python train.py --balance_bias=false --init_std_router=0.0215 --optimizer="soap_variant" --beta1=0.95
Below are experts of layer 2 (counted from 0) of a mixture-of-experts language model. Rows are named router (the router's row for the expert), gate (a neuron's input weights, with its number), up (a neuron's input weights, with its number) and show model dimensions 224-255. Each number is 128 + 24 x the weight over its row's rms, rounded and kept within 0 to 255. Numbers have three digits each.
Before each expert's rows: a language model's description of what the expert responds to; "mostly gets" lists some tokens that are sent to it at least half of the time. This comes from a sample of Wikipedia text that the model never trained on.

# expert 40
Romance name endings
mostly gets: "ensis", "ius", "tti", "ia", "idae", "aria"
router:111112154122119116142117106182135124118116134083153147070131136114105142161067173103136160161166
gate0:164123092155172089126109127091131161150115139172100135137083136158119145141152130138103169101158
up0:106146178114107204169143115161142138112129132088142113101165054124128134148110133124153179100147
gate1:124153110112119131112154148106087145142147127140125139145118111141175131089107130095116088124113
up1:094125133141135143139166110087131089111107160179155111108160111097116133133136115110173098140145
gate2:142104152117119117135120139164157102094129094114086133090120116129130120123131149115081131120149
up2:155095172123130132120119139106111108107190114097065121110155155137138159108153139133115152085112
gate3:109133140140157157108118140148137113103097118125112095101105149147101140134146083122128069107115
up3:136121110167156149134105149121173124123154115150120104122132127130138109133082109137150151163104
gate4:131095117106129134168127142136117131100131138173126144159142148133137104163112100147130113156099
up4:107119123099123156097176099126137181146114170118133164140164184102126120152160100074158116108081
gate5:148116172078125172150142109124157117121101154126127122170103217139124113154106118114123115119072
up5:117134153126145139140156132166146080170162143114117152135149124095123132107106148139131102090173
gate6:118169141112121132130126146149132112132177122083149130161099087119130117136115080123131095152132
up6:107141105155136125180099142137136132114124121135118105169139109090125139102134096113118139149105
gate7:114142079126168133130081113136125097099172108093114101138147093085101089149164174152105109131113
up7:144176083141085096143150167108126124114087097143110147094109111119082159094132110139139118145136
gate8:084125123122126126142147152125107098143110164126117135135130121104146171131114133139108099081119
up8:098182116118164123117150127135132107140111139116123123122128150178103132129157105162159156135149
gate9:117105122107163146137081115151106124149143121148141114149132108133138097104144066141145146134067
up9:154129130083128085127136147102137100108149135128144139147190170118166124133087059103132110155117
gate10:124130114145115135130124168120144124103128109109130139139161115111137084131132151130097143137121
up10:124152108122130131139122147124122100129120116100114129130105106122142122117119102094117143130111
gate11:127089152089115121086156121122150139113129144112171134127126125091095099095159135137155129174160
up11:148147084132158164150125078124085144139120133156148138079148128101116160176134156158126111117091
gate12:148147123126157096172151145140145130124102142157135120095149157134164170136127116146136150119081
up12:157147115098123129160120127124144156174135102147153117143088112147132155133110142163146085130100
gate13:096126136104078157115142155153102114115148143158088177178157142143132126092098160120127114144127
up13:116091124154136124125106120093135159124127114111093166137111077092093130091124127094141134120084
gate14:143098126116116077128118165158120148114095145151049128105137141112165104122100138126159124113133
up14:123142135091122093093117119146049118106134121147152142119158140117161133144106106103153106122104
gate15:116135136123133129135165128136104129108121133118136119109155139130138103123145115119146136108092
up15:100142109140148171111101091134096115151124151156116134090165150136113118128121136119109128150140
gate16:123131104147144152102140157109110129138080188141104138143093098121138129158145134122113194133155
up16:120115117155107141124122154163109129107129100122097098159110132096114121121106108099102120123163
gate17:166133117101129105108143146123099168123128119094123118108165110122113091127151113123180172129102
up17:113113108178135121113088122144171106137145133144139134146107154130113155179127149094145150125157
gate18:151117123136157109150164114118090155107122134081160091146146100108103157120129129129158152103124
up18:112119116118119113112102090137095133135161098129145115125085135135072092112135147131111099176110
gate19:126158120132170159095153125154150137107132133148147130165103144111134137135118111160114087098119
up19:124112158114120120104138085144118156134103134150166134149083126106148124126129133147121134126103
gate20:132079128123122106096115131129143104147117137109124123093070127146082110155125180099113137119168
up20:104159108127143135169135135139158114121100121101134128126144144115151177142113143135081118125122
gate21:090116140094124119151131106084127183122141137122076088085114113134132125098104128088155142172147
up21:054108150147134112125161136093119153133139125092122123130107147096153109158102116108150118144136
gate22:106085082101136133132148154146138178132178143131110074115112142139136136124131156103128133147136
up22:146086146149099119164138166169132115140151134139130119085149106123124113114156158113126103097098
gate23:125146164154142138117149156144150103145112124142159149110080106098120121085158134083133160161142
up23:170160105093122087128146103154147145114089137119130142116114176107134095122170091110109131170146
gate24:149149077140136122127124099159156147115112160126094128132126157085179136106144150078166137168113
up24:132139183126150139140151065123110111137157135126090118122121104125186149113088117101112164182138
gate25:130185086168146143130140136161138163125162138122099117153133128140128110102152125106151082120147
up25:124079101137140162147119120127095140134138156128130128151138109176137141188127116138144138078101
gate26:131140116111085089128159138107129110163092164146125094098125134169121129089157083136139131132171
up26:124108136153097105161142157128146119151127118140111114112115109109138102118112103140125099177084
gate27:091148124138126107102128111121139114118144129154113116118091113140077155125153175154111111128137
up27:139090152126146150125124137093124123107110117170174167141133125133132116074117124155085128130074
gate28:111141100140134141117177108123158117160093131138106161150098139111129116169186081153119070123141
up28:133109132117158121124170137053144165114110116088129148139117138139135153106135101125125138097136
gate29:136123174143133146133116154105143090123121094113108150137115161154166103083141104113105139150154
up29:105112077079152124117102122169107141132128130097120157147142153119084120176121112149158126128148
gate30:115110085148114159130142112107137161111142140125149123111122102126129151140103141139146129069143
up30:096122076134151131155102170142124117111124135103103150149149101147182161144129123103158156142101
gate31:117131136118118158093124108140112123073146119114164173126160131136141101108145104140149106111144
up31:106154144107161130094128156167094182135133169087185143112146148148137164095136112114138159115082
gate32:161080108121109140139140114112158102171121146114159138111111130145133081166127152168115163100134
up32:075143152120140131129133072099134111115087125136087067144109124105115134109140146124155139150130
gate33:137190135169130134114121166093127131134144136155131135114107120111145196124117147096101165143123
up33:135068157116128080099131135166130130080119108102134147116154134161134059147184138143135101118139
gate34:151105123149118107136168127132133124141093130099120181153094093134124089119103107130165117127073
up34:147134137106128131142107122160112145119084072085075137159138148123152176122130144177152122127146
gate35:115144084114117159139113123112145124147141126132120129142083133163108106127157134134121113134127
up35:094133156149113115121088137126119140145119127124138152182124125124137198102157099130134173122112
gate36:098137124096152133161108152146175135118117137105109096138138134113110160145129113182130106107113
up36:121130138107160124129123155103149105134133123118123110135159135079080157148123133138122134109099
gate37:159160115154144115121091116153129143147155118151103108137132087112100081115126126162098129120174
up37:173140116146109142116101131080152157142171114107127116129137132126115123160133098117118139141182
gate38:111106183120145148097107113102074122131130146127148131135140091127116141127136104103152082116162
up38:117120154161121126159130110139109090135098129108134136141140121126142123129137149147113139102177
gate39:163125143110120166096111122089120134089126128128104149146102149139159114149144152106141136154130
up39:099131123128127124164151102145127160152068139111133149136092063121121122143169141182148076098070
gate40:122106117113141159176133110130139114142092119152157151147140140133157137132104119118106081107103
up40:116112119093132145156098146108110056190071102151154106142140137134128113130133097140133124137155
gate41:122118132102158156164159108130132136136110126118129136129072116142082171142167137149112087131137
up41:180103105112156091126161080126122163133132111113076106132104144144119121100134127137115184118128
gate42:138163125108125094133092131156149131146132189137127143148122163135139137117162104145158123086142
up42:142093122121108116133138099098140124153121119090150145106103174072148122147187153131133106170131
gate43:098169176117083137114126116118121174167112093118113155171104116105137165086129147100143114147124
up43:092143137116156128136154104114139110096089146125136107091146126140146139143081116107136115133119
gate44:163116119181098146122111147135150171162126111141171138149112155138103147119134150146174161156160
up44:119136135160094134125104128172143107106139153115118124162092179117178135150113103090113153123169
gate45:135164113130144127115148137130098144101103110131123116104117114105116130122141116116147098105107
up45:107114151140097160127135112136117136124104128172174111088116128142116164144136160141148149175094
gate46:152157161150117137133136132133151143103123115131145166132126137116126147151112123122186117127150
up46:150096120102084136101116120125123159115113129086167099101103120117144139172120130167161116086129
gate47:146130140125124113164152146155143118143172114134193166161145166099143107089145109145096149115139
up47:129162111106126150109144108096142147148136141152088117126118112103123129134130087125145135119145
gate48:114169117109101125122173165150157160126096114132099145094151141146128145156150095103149134141095
up48:110145197160096077133122154116083110095102126154141137143159104105078154118164123122057139104158
gate49:116125151138095083192127166117176119159139133131149139139160102141127110137157088106112165132116
up49:105147188171098133141121119129118153115096104101112084143110128077121135139103105133141160099145
gate50:099111134147133114119111125136090137119159111104152145118094125094115175157162129100127154100124
up50:099126137127076121064099102158109183123132150109127129105135136146113126131127160135105135144107
gate51:106150106112071132133149134102141132128150163118141144106128146134135149126142124116111139139143
up51:119131097146105111110106102109105124125149157072162149120108145172112141136140120114150106083129
gate52:139115094111084111115150165142149100116126111125114146099112128135128145152126120165096119107100
up52:119122136093111143138093137130121156159134101157142143149100104116119118144138127101133145127133
gate53:159135114133146115106172120121155143122140108092120104129132113114142149125141144127144162159106
up53:123101112109151140147112154140137149094095145135161139105119129110131129136130095159123138129149
gate54:136112144139121144137117137178151105155143123117083118158121133169186124132119123129138148128085
up54:125126124112161142168166199149150125143144149125093114130127105126105162131112174131110129080103
gate55:129189117114137095137121097144124135131114082132106103123116136138154108134105140122142108111132
up55:106134091138107100134136122088132094115112132139115119087076155154154080102114143123108127162143
gate56:149140098107110112146148121058155126152129138108097116135110116061148129139095152105112127079090
up56:150105166145103136142146103105143122151110147142112141145143092121156141172114099144087118117117
gate57:158121162137124140135138104160138132184119120100157121093093147097118101148114116101128094145129
up57:105133110132108134148142141096107161128140095123137138142109112132129128116125088087133102083107
gate58:127077102127144124141146121138148080127120135134111091103129155145112098144148141116106125106101
up58:121148163149129117115137104088103126100113209125133118138148152155148128133104121118100129142126
gate59:143120122143086085130136143113150094093109165143135135095133100116129121135107177140113137132139
up59:119094154156132127137177134102168142118178144103130101163136117063185131172122142152152123134111

# expert 30
Vowel-letter pieces, i.e
mostly gets: "e", " e", " i", "es", "i", " etc"
router:122085121099088136118110088162153113129171126133128126086154169112134099143109105149118155163160
gate0:108167126194127152140094122123118142134105135149176136115152113139107104115134101150112127150182
up0:144173142140077141081131135153114166101117123134120152095173118144133145145136145144110077165109
gate1:117128149088131087166207097097126117098113139180102113127118142163121093098104115116130110114144
up1:125111123135107125139123143131095177136126123104162153103141141139127158148131128151108114084126
gate2:115112158155116114109143113102143151149090146146146122117157130170137119140146095132115133129085
up2:121105156134142145160148141145104161166106174144159162153173135146136109159119110160140109116140
gate3:092123131140072145114107084100095117108180110105138153139176134152109142161129138127116153131149
up3:100140131119154115120134093122117153154140138175137140135127124134127144154157155119112129156169
gate4:135134117159137161105106143118123115153089151128143126129164123068105162153106174089189120115119
up4:134120145143118122117118147121158156126125099103102132127147157122086122178106093115159165091118
gate5:128104138107143111124130103140151064150148140101148137099113105118135110122084119155144135120155
up5:123125109144103163132118114148108149115132113149097146097091123124158121134139088114085129152122
gate6:127121118133099103094142145102088132136112186149127160145126174114151130164135131114142122148156
up6:112119129143205129151124131151159146170085107162140137137098116138128142117117138149104108141097
gate7:112107121115097094129092134171118115147136139104051127122145110072122099167143113108121128096105
up7:131121170113144115079133105157141153101121116153118137117151118108142096137126168069114149124116
gate8:143140136115139130101136111166110096069106139144110115121087125152127137154132108081124110115112
up8:117127143147110113135108149120133160191188112140157117166188116134125148096150133165086156112114
gate9:162114090109133116135114121096175183145114111128139130080119120093137133136121162134147181116141
up9:136134112124135131153167110128149097180141111101111108122152097122134125142144174130112161137123
gate10:147121128099097152133154143151127129128091142142152112150119158158110109144127133141146098125130
up10:117123113112119093165123159094148161134160110123124159157155136070159115117145120129113127132191
gate11:172108106114081101126155130105106109119114166115085112082117120138114128127122101109123168100151
up11:152120112098090127138129170144135117114123143122114116115119076137119127110114129103121143112155
gate12:146094144107151168132122140125188148164112152079131100118131142121149142129152126160110154133124
up12:115114162050125119139135146141140084131121107172116140124139133108091112131164143097101141139118
gate13:110133097124168142123156141129167112111120132100176166171147128143146089142136128134168109142142
up13:122118102139156058118124150133099164105087130100122142128111108141093139115106141111125130163126
gate14:123183114089133125088127139112137104162106087111110143076125141163091126105131102100126145140149
up14:094133129190117105130117158130084132118138093119092149155111142126070110155141160125101119160119
gate15:101131107141124088141111119129156112135119150162095127126156151092129131106125096112097145093123
up15:165120133130105129198122103150099085137152108123172126099178126125135122126169121139132149130161
gate16:106168109129112110133147150107101161113143129112161148186124143141166070122115120144091160134141
up16:152161148108118147082163155140137097129132145148147153081146141133128142130115137123129141151107
gate17:118098158085120110130158098121114130146157158145127084111146158092122142144074127106160129099104
up17:139149132162135104136118131143129159097094127102099147128104125143117116151165134149137085123151
gate18:125148129130154082158146129140140162150116084152141148104128140100149085136139134170098078125155
up18:121135098108130096136121130126127129136121111160118154136156154129136106161163146142114132098150
gate19:142121114105146125115103159145140104101132061148150169129108154138075117082142141196119114153132
up19:153134178155120116139164088102104171154106124151145106118142156142141134163112118100112186137114
gate20:151119124130120129160149119112147165128118141125196132155081143135119129164152140133090074104137
up20:131095161117120172114156144149122153092175128124085137145160114123113127126150129106130139143105
gate21:217100114145146102118124131143155108152191158123128123121118166120141128145114134158128150160158
up21:077147104125139166133155111127104156104077174125093131141087101130105114121144146114109118122089
gate22:136166125155126119143136168166101113172125143082104138085153123116148124142101112177145144109150
up22:115085145101141131140053167099110137150100125145131130135135133066120123126141132146130119121133
gate23:093134131127154113164132113116140104104130110120148104144128147158132105164100126128121128105130
up23:093166140129180094141153095143153122124153117092142134164132172146174114146139092096149157143147
gate24:152122132142095177087145119110136176140131121089143140110135136134077125138121100098116084160094
up24:131131113115167160146115151096090169130159116159111131136107160115144124094175153136131126098140
gate25:142093180146128086112161115142184176136219129093119127102139170104146131116146136125113150101139
up25:090163092124119154129151150112114092164059119136141174130129133154128132115070130115153099141156
gate26:184132119167113128147152166148132118157159154158136176117140123110116132135130182132153124096119
up26:101127106134152180148102139132114164092124132116131123123134107161133137125150108125137199155116
gate27:139128143101130128142124163132102126125154132122143097130091101128117105153102111136136143128190
up27:083106092131078156151142099140112142095178089136171112137119153059092125162115114150149086119110
gate28:127196082140117158098140149131185109139111178135151119159096139142149123075127142129124135141103
up28:138172128137089119135136130127149130135081128136143076120148168176122137127133146119108145126162
gate29:086115122143091164120140121113118110061125151107126132126094117137179098144113149132121141115131
up29:084102117114123139131123115124095120106103140142150113135150128150173143118151142115129112145150
gate30:140087146137105133117160127129134160134126158137150161160134109142117153116154167100118141133142
up30:118161118134183150106100116124116094115147133132157142130130147089181103133109137120131115096131
gate31:135128095107120137137086138162141086101153110098086113133082103106099102102110093124142154127113
up31:161137141148126210116098141109128107114105159116113116106110120105131144117097120102130127086143
gate32:078112080102139146119133123111107144127111122132143100125159168194103131140109146108104112099139
up32:115170139151182134096156124124134074118099138132082110113117132088160090146174119162132141111077
gate33:101169162112110123111097116095166113091120137152165117175141123108134132175132136157126145165154
up33:137149095174104110141147129145133102134105120160110131113178132118175127133144142126106134127115
gate34:098110135135116128112121166120131124144104142199116140141150108138092130117179163125106106118141
up34:116105108107131152129100159126148111131098120195116156152138107128101146137171162111080114135129
gate35:125119141137151122124078149146136165134136128099106077115175119149137088077088153115105162087110
up35:127122130109149156111115112088101156105200120102123135138135113170115107081118124112111122176102
gate36:133088121154136137157100101125112131135098077134100132126135126172100102123097155145146140125112
up36:164127081073086144102123137133106154132084156131122151066089147132117127077109105126116156145137
gate37:141128185155096085130115126155148081112091143133130116156132122122130121132138139181163148138156
up37:093141132117154120104101130174141132115145143120139114105119140121151155077160132119127119126096
gate38:177128102129154152138118119136109140146120091130111135141141118157139088170092140128120162084171
up38:103102119149123121175146138118109140134076131154111146140137158111110095093113148141157127134110
gate39:123148113107142159102144106136175127155107159068118113160162111137136140118095091098118090131145
up39:117146106165107109149076112151111120149123117133151167100127126104133088150190125157153175119114
gate40:159132129110126132182118119149118088103166123117114158157111148087149157136134089162094099131159
up40:143106123135120122127173163098141152136071115097162117171158128166160112164139145123165152098118
gate41:106135126103116127159117148086154125158086126130106145112135151111136120112099122115119120104151
up41:138132181145104095117070113122133099151140130133145141179164095127111136093103163131112127110129
gate42:158129165111163119147097098133137148144110160122129199152122080147115106126108141126151106128113
up42:116076086153133145126133073156157125126168103134133094101106121152148100127133121118138113152152
gate43:113157139152097135097102161120172131103173092114136106107141094066119098102112108117104128111089
up43:105137129135121132096109179111142112101128147120169120119146113083120137119085106121071077160116
gate44:132159126157159148105117103140123113110121135097111125113141080128175123167141132113113139117116
up44:186119117157120145146137092141085147140149138132153134157128120133058113122161117129105147125078
gate45:137122158110126123133170136132128108132128106115123130110112092129103117115117134139116162168153
up45:093158126124143118128095077142125150148102112157124122138139146131118135126121133114116147103094
gate46:113160149097085146141112142161154119158081150096114091139160144121083113121146134079114158144082
up46:103081094151127144086133124073093141125190095140136154127100118131114159138101125162160108146174
gate47:093133087143156155118156120109091165096161119104121120132139149149122102143134108126103188147121
up47:142106148118120158144131139102200102118117114161124114141107119102142109141104098161165064143169
gate48:094142138161129140140119134144181139101144133142123105136159156142153064078108147145121178090142
up48:109156095141123128121098119114198113090132134111130100128131165123153108112150121164129147106122
gate49:134114173125100101100121093096162136108138114124139186077143144119150176137124104089129161095130
up49:095170103156069114166115135144084091144137131127128185137106140152112079126126086122145120119102
gate50:164125094108100118129158140142116116129140149135121150097168125134116102131089127111110117095148
up50:106105127126124128087115089098133179144109099149195109108097120146153107113152129142142112134169
gate51:078133126185081195104097137093112111149108162142126134166128097090171071112128153122133086117098
up51:216132137107170068164184152123153113118048136129152139094140117179141141164137134148127116150133
gate52:107087120118160116116078106120130139184118132117143130085115144114142123139100139153156120161124
up52:091105140101148095135117137139157137157123141117096123133139126126148130140121171137149115107154
gate53:115148144117126145103145139145132150122138146108148139118168132142099086112067063123149126114120
up53:121085118111150147110109115141155158175129085158138151124096111095122151137176146159117067108176
gate54:132136181100120127128125092132172117165125140116118201159151080146124150117140106116123138127112
up54:129137131119126143113125191133106154105151079136134066099096135120128076141123134094119131119129
gate55:170123163093120123161126112152124136109172116098090083094161129145141101131111128089144187144115
up55:184122183082142111148132096152112113133160145105108087089187104117082132120152132089108149150144
gate56:122107109147108123109138140141097103132128072129133139143173107103142099085141077101160143157073
up56:114151098161129114142141138146140143101136138130099116148084072116146150143098159105093168138140
gate57:164105131132173122092119135121114096093148125108089128081128136116126107134144140081099149158124
up57:152104129122135141103132108121160138095155102087070095113084102179131111133151119130111157121123
gate58:145091177085111133149098110127110100096180138173132100115142120153147121088097124125119146111138
up58:098143105155112146111115095107148158158070137092144137121102121104119138137146200135110147161135
gate59:116129117163133138137094145157102163161137146141125129146156132120151140108111134137105117102115
up59:118111128090136109141118155148085130121136103112121149097153159099121153100092124090142124122154

# expert 12
Sports and athletes
mostly gets: " football", " footballer", " club", " basketball", " sports", " doubles"
router:065122153160153125137179121126105139138114111112171167118147097144128122127089140123118155147134
gate0:122113117159157132162153142130122089145124156157162089117147149085132148105118104135125139148159
up0:116146111128163135142134167154123110153131124116144143127156126081131140109112099158167111130132
gate1:073120124144110110146131172130111103154123126148136091120146121144143157128109142137144141111093
up1:100124137145136125150121134141140104156100134122131098076135112150118138177136143086146111099126
gate2:130151105126128113145115153106097156113141141142159115127080138131106122126138122092136142121138
up2:098139167137119126112145086127160127175145099118133128143165125129097099123111093130117106175120
gate3:096139120106117148133143115143137142162099153130110107146136087154129105109111116084089120167127
up3:151143114122132097150118123165097112152120116087129116148095112122104118121120100129112111100094
gate4:111109150113122126132134105089136089131109090141105106104125144141111129106129101137122085137157
up4:132150145098135147142112133152138125089142152128140144116145107084146150128138155121131139174122
gate5:136205182161115115103128148159135119121113153096112125132103130115084082092123106136124069117118
up5:114162176175075099125139136117124138139098126112176152145096134107086131095116146157129115126147
gate6:140105101140107154072112078113117122081156079095124102135135124141142132165110142104088131113137
up6:147139095147107091136127120116115091112177129074110111109142160115109179085144134102123084164124
gate7:088135083150145147149121089122111124144110145182168137139135125094108115188116122096111151117101
up7:165104177111110112119142146171168117125142133062099105116108126162128180098122103169136119095148
gate8:165113167112109131120119114154126166109108138081104169164147182146122156133118133091139130108124
up8:094164111147128140162153192112136089108179094164172111116140107102139147117181133150134144151139
gate9:118097125106126127120128070135126154089114115124115128096163125112162124127128184096109134107094
up9:114082129113149141131132049148128119130118146122116130119175149124150130159161156118093119120132
gate10:128102140121111150071115137121130136135133121141123140161122136088170107155162149112128127140165
up10:100086159148091147067134098090101114136106105097127166126141103120156120151113144145097119165125
gate11:125115179149144111127125157137128089172168153169129136144174087125073146132145125122113115104125
up11:148170125140137142106103111125127173126134122130156171148152125152067126099131149138144157103136
gate12:115134165096121156149153077117166105130121091144122130084121132094148175090126128118167140160163
up12:089149135105137102137122094150169100138139126134167114111121153100113123122124137114152131162162
gate13:149135139161091132101135136146141132128117110118140099121101117161075159116170125186117144107118
up13:163181138107135119108111126141122109119155168145121125137138104085172130150160134095149131101122
gate14:112149117159113136105153105081128124144084166133143126066128118097121126124102127127149131137122
up14:175137096152152161108140102088126125151100152137153124104103070143130149117130118175129091087112
gate15:120123140111124144122085074113147098141082124146192151116140108094164123118122145113108119152128
up15:105109141127151106084128088103122145174095109122143127132109153119169116129112156145098125182177
gate16:118133102160102143108168108122072150166108096164118120134123111110152130119084124126119112118153
up16:103110106143145135104156100123083117160082133137112116137124143163163118082079099129162095134172
gate17:143114150110113134146140129159118142098154146117094166139183155154107159132123115147144099134136
up17:103099138117151120139183094159138113093136145128139149100171197109150100117150119139103103158131
gate18:131126119132147138103140080138129141132132163134139124080155115096171145109125124128169097173155
up18:144132117156133106125147109127143148094104169096107145108138115112134143121100142133114087144145
gate19:158123144160137140115177132147174122153094144147162156155135122110093117128125122143096135089142
up19:155115140157109118139216133142123146136086112110176185123115126116099143117136118132101127097131
gate20:129089166104138112079111121129157133122189140105107111145104166105155162123151102137123099114141
up20:109098131111139121077146132135140141110154158128119124168111124070175168114145114122120099096118
gate21:180154111100092122137083170112114130169102094166111133116086148115138126145127125061129104135163
up21:123121136157132084125187108183162152102098108114109129123139107114104100134138143150133126124122
gate22:135114135144126153161148131127115149156147129121142137081133141130133133134106161113121120144150
up22:097175115131122081152150119146118169090114112099143137133125132124140131133126149128114139115133
gate23:168140154151155144158138159103097132143103098215117159125073117121136127152130124132104142094164
up23:133141153146115118145110207137142152142133092186083140144141151142185075137137107132117104125141
gate24:112159143131151119134136139165122139135163112130157160163088092101106089134135180096098128135149
up24:115182147126140161125143140138134125115123115109141154146087092129136118148112137108148135137157
gate25:138130162089121133113134134116100153125126136126156156100114109140129128137115153134167140120132
up25:104144156069109148120101125092099130159140134135132167131129104136115164096113170135139119171133
gate26:154137105103091119118121175143151159093181101126094129116145141111159174118115146139145064099140
up26:177121108137117123161085109111178157145146144124162152135118110081140127117126132131150115092145
gate27:112144116126132118157147127098145139150144069121106167097153108070141160140113121128123146116110
up27:112118143106092120123125155143095147120137162129153129136136144139114116146143133099137095113155
gate28:116119126132081151117133133132126137118127143111112143158161139129122153103132135171108143164135
up28:135122170099156170141142143083123107115109119166105068124131150134154130144121123115112116128150
gate29:126125120122122106119160091112129104117109114107179135122133117061096099109085157106119153151122
up29:138141126121157170150117167151101129132140112164154120119136163216162132141147120125094107122113
gate30:139126075171082083158119142128103120126148121111161114127175104127162117100127099111139154125120
up30:164135110118117103120129143131096158118136128128131155099128090167158100117126154098137156072103
gate31:156152163134143139157125137131137113092084133115141130146161114140148120116121177128124140131119
up31:145166179095123168145116115146137115071090134116118142129178170143147129122119169109092131147109
gate32:154117110141141088113094173096120109172154104123131126110114111140095163104176123119110126126118
up32:117102108129127189124143095138118126151131117127095148138109153161155124149148107131160068093089
gate33:150088118130162152119146164143143077103165135143159111166125115133102156067119136149175138121123
up33:109186138139127092134091103158122125159149152104117130086134117137144142180142138117100130115145
gate34:094146147150184143152100083147087160109164111137107100129160175152097078132128136133167130121177
up34:132149178136130144138142128171099130125167153130134092120137148160122119106137159153142125083112
gate35:095117188117108116113088105128141137110109100112108124132163152159123141105110094100109129154120
up35:114133086148126124138156146141086089109144140157143106094097125121163146162137122160105122083125
gate36:119118134121179094110145129079119129157125111132116158156176137110126115118126146096154117107101
up36:112123122128161100137157148109121164151159119142129128171169141123128141119142137056134131107096
gate37:133162105143094139070086117124157143112139128161120163120087107150130152141139197105130150088118
up37:132178117133112118096069110159169152134137112144160146130113098168158129152144158124150139094109
gate38:143116161126143111116148106157147167155080124147137157158139125100121160134129097167094143150136
up38:186094156177120136133135121119117103119122135144139084115132119152133105099169131090128140146116
gate39:098147126151160125125117158120132093125105124158127164094138176171105143108114086097100135120138
up39:150127162156156120104112152127158115125163135124128125146124130099094047147130120140114115131165
gate40:174121127151110116114135106158176108114118093136154161159131113151132100127113093128116119154145
up40:151135126138114162142092147112109185128113178122138093114139117133156176121136105112137112109150
gate41:121178141094136128120160101114130096131158165104150124142123062095143085115120126118106144167126
up41:113123128144111084120125123131137105109112110158111134178147136135071136141144138166166140133156
gate42:077144114143091096126135097157108175145140160117159102126085119123074143137123088118149136102139
up42:179101153118128121114120111100114111107135113153127128123146146115150114159100127134112118094130
gate43:141113134165190136128154126104120104117125094121133171125127093137156088148115141131157137138155
up43:122112133141130169136096133095123091143126153119123108114069150125115163178166110105111137178101
gate44:120087154138112156151153126123115133119107138150119150144119133115122125161144101121093102144162
up44:124140182114101156127141150089140088167104140161117141138110092077111174117186122132143107099143
gate45:129107117098147107093119110126085126122084176089073148086161127163140133114151132119115162155123
up45:132123128155180090116131092098091110109087116102095138083151086164130119136098133138112126151088
gate46:095146113141107141136100124125110131127090116085124182179137097074102109100098123134096124138110
up46:101134128158102133132105107116117127140101125121142183148151095101100104099141131100127140146122
gate47:117132094152161112128165113125174133120155157128147143143115120143114146119144134120148085122144
up47:147120121134120124127110178133142127124124176109125129120087107132131129163163138187113109158132
gate48:133183124133136121100102159124120111121142141145172107084181103118121107096111166141153102151118
up48:139112086137171118168091118106151081086111089107142116121109173127120152153129129095096126132162
gate49:171122138140167111104105100153122107140104092111121095106121121153103116127129151077131101142110
up49:091121096130047127122109138096118107095115148135127121126146135102157110107108097128170105126155
gate50:079096128146077128099126146099136088127148149143117129148118117140126200157160192086090157101131
up50:135137150161164071136118149109136126125147140148132145109116147152126111173116115149115141142159
gate51:113134125139158155140055125104117187139146101087127142121171121123158142127142143169109155146107
up51:128091130124106105115135097133105124134117132158138105126090123125104123132095109143161100115140
gate52:114105124153167142129123141140121135098111071122104128118088144127136137120138085102152137140159
up52:103138147148163147108113139102111156135135076155114122160103093086112117117136112085137124113156
gate53:104109126142178109098122065149098145129102114125165137103165121147098107169190154161102141138091
up53:131140100123101135139155100149128146127146144149100128129130097097112133138072160129116101131150
gate54:139123140172123163147147121161074116101137170174093100160091166086174118139122120137136146141137
up54:089089111140116112135179130148095087097113146157138116093091154116156082145146128140165133127134
gate55:157148156137124115111129155142141127124121141096163121129147140145158143119137126155119092115126
up55:118115055103143157132111101127107145122157124159101161130127120103098110157131151106119162120142
gate56:119138112116144149065165094140121126153121117160118140168103137150180139129129110154085158132128
up56:161116119160136117144155157112142136136097137131193143133149106088103161128101155155164116146138
gate57:137137111183132121132147125114138139105150146156130116130097109156137096143087099133159141120166
up57:117101115090122118129108105147105128145095105117145198147159141087145185123136130142135124127113
gate58:131164121148141143135155127136088146141128142102133113120158151149128094159120108143119139091113
up58:133095087121125117131111103100114160118091165135119131093101114149145114145169104117111138159116
gate59:098125142141140063112163107112133133154104135121173161124189123107107104124080149120138146126161
up59:106146154130164089152102128086102153141115200145159143104177139099142142134108145149132118100130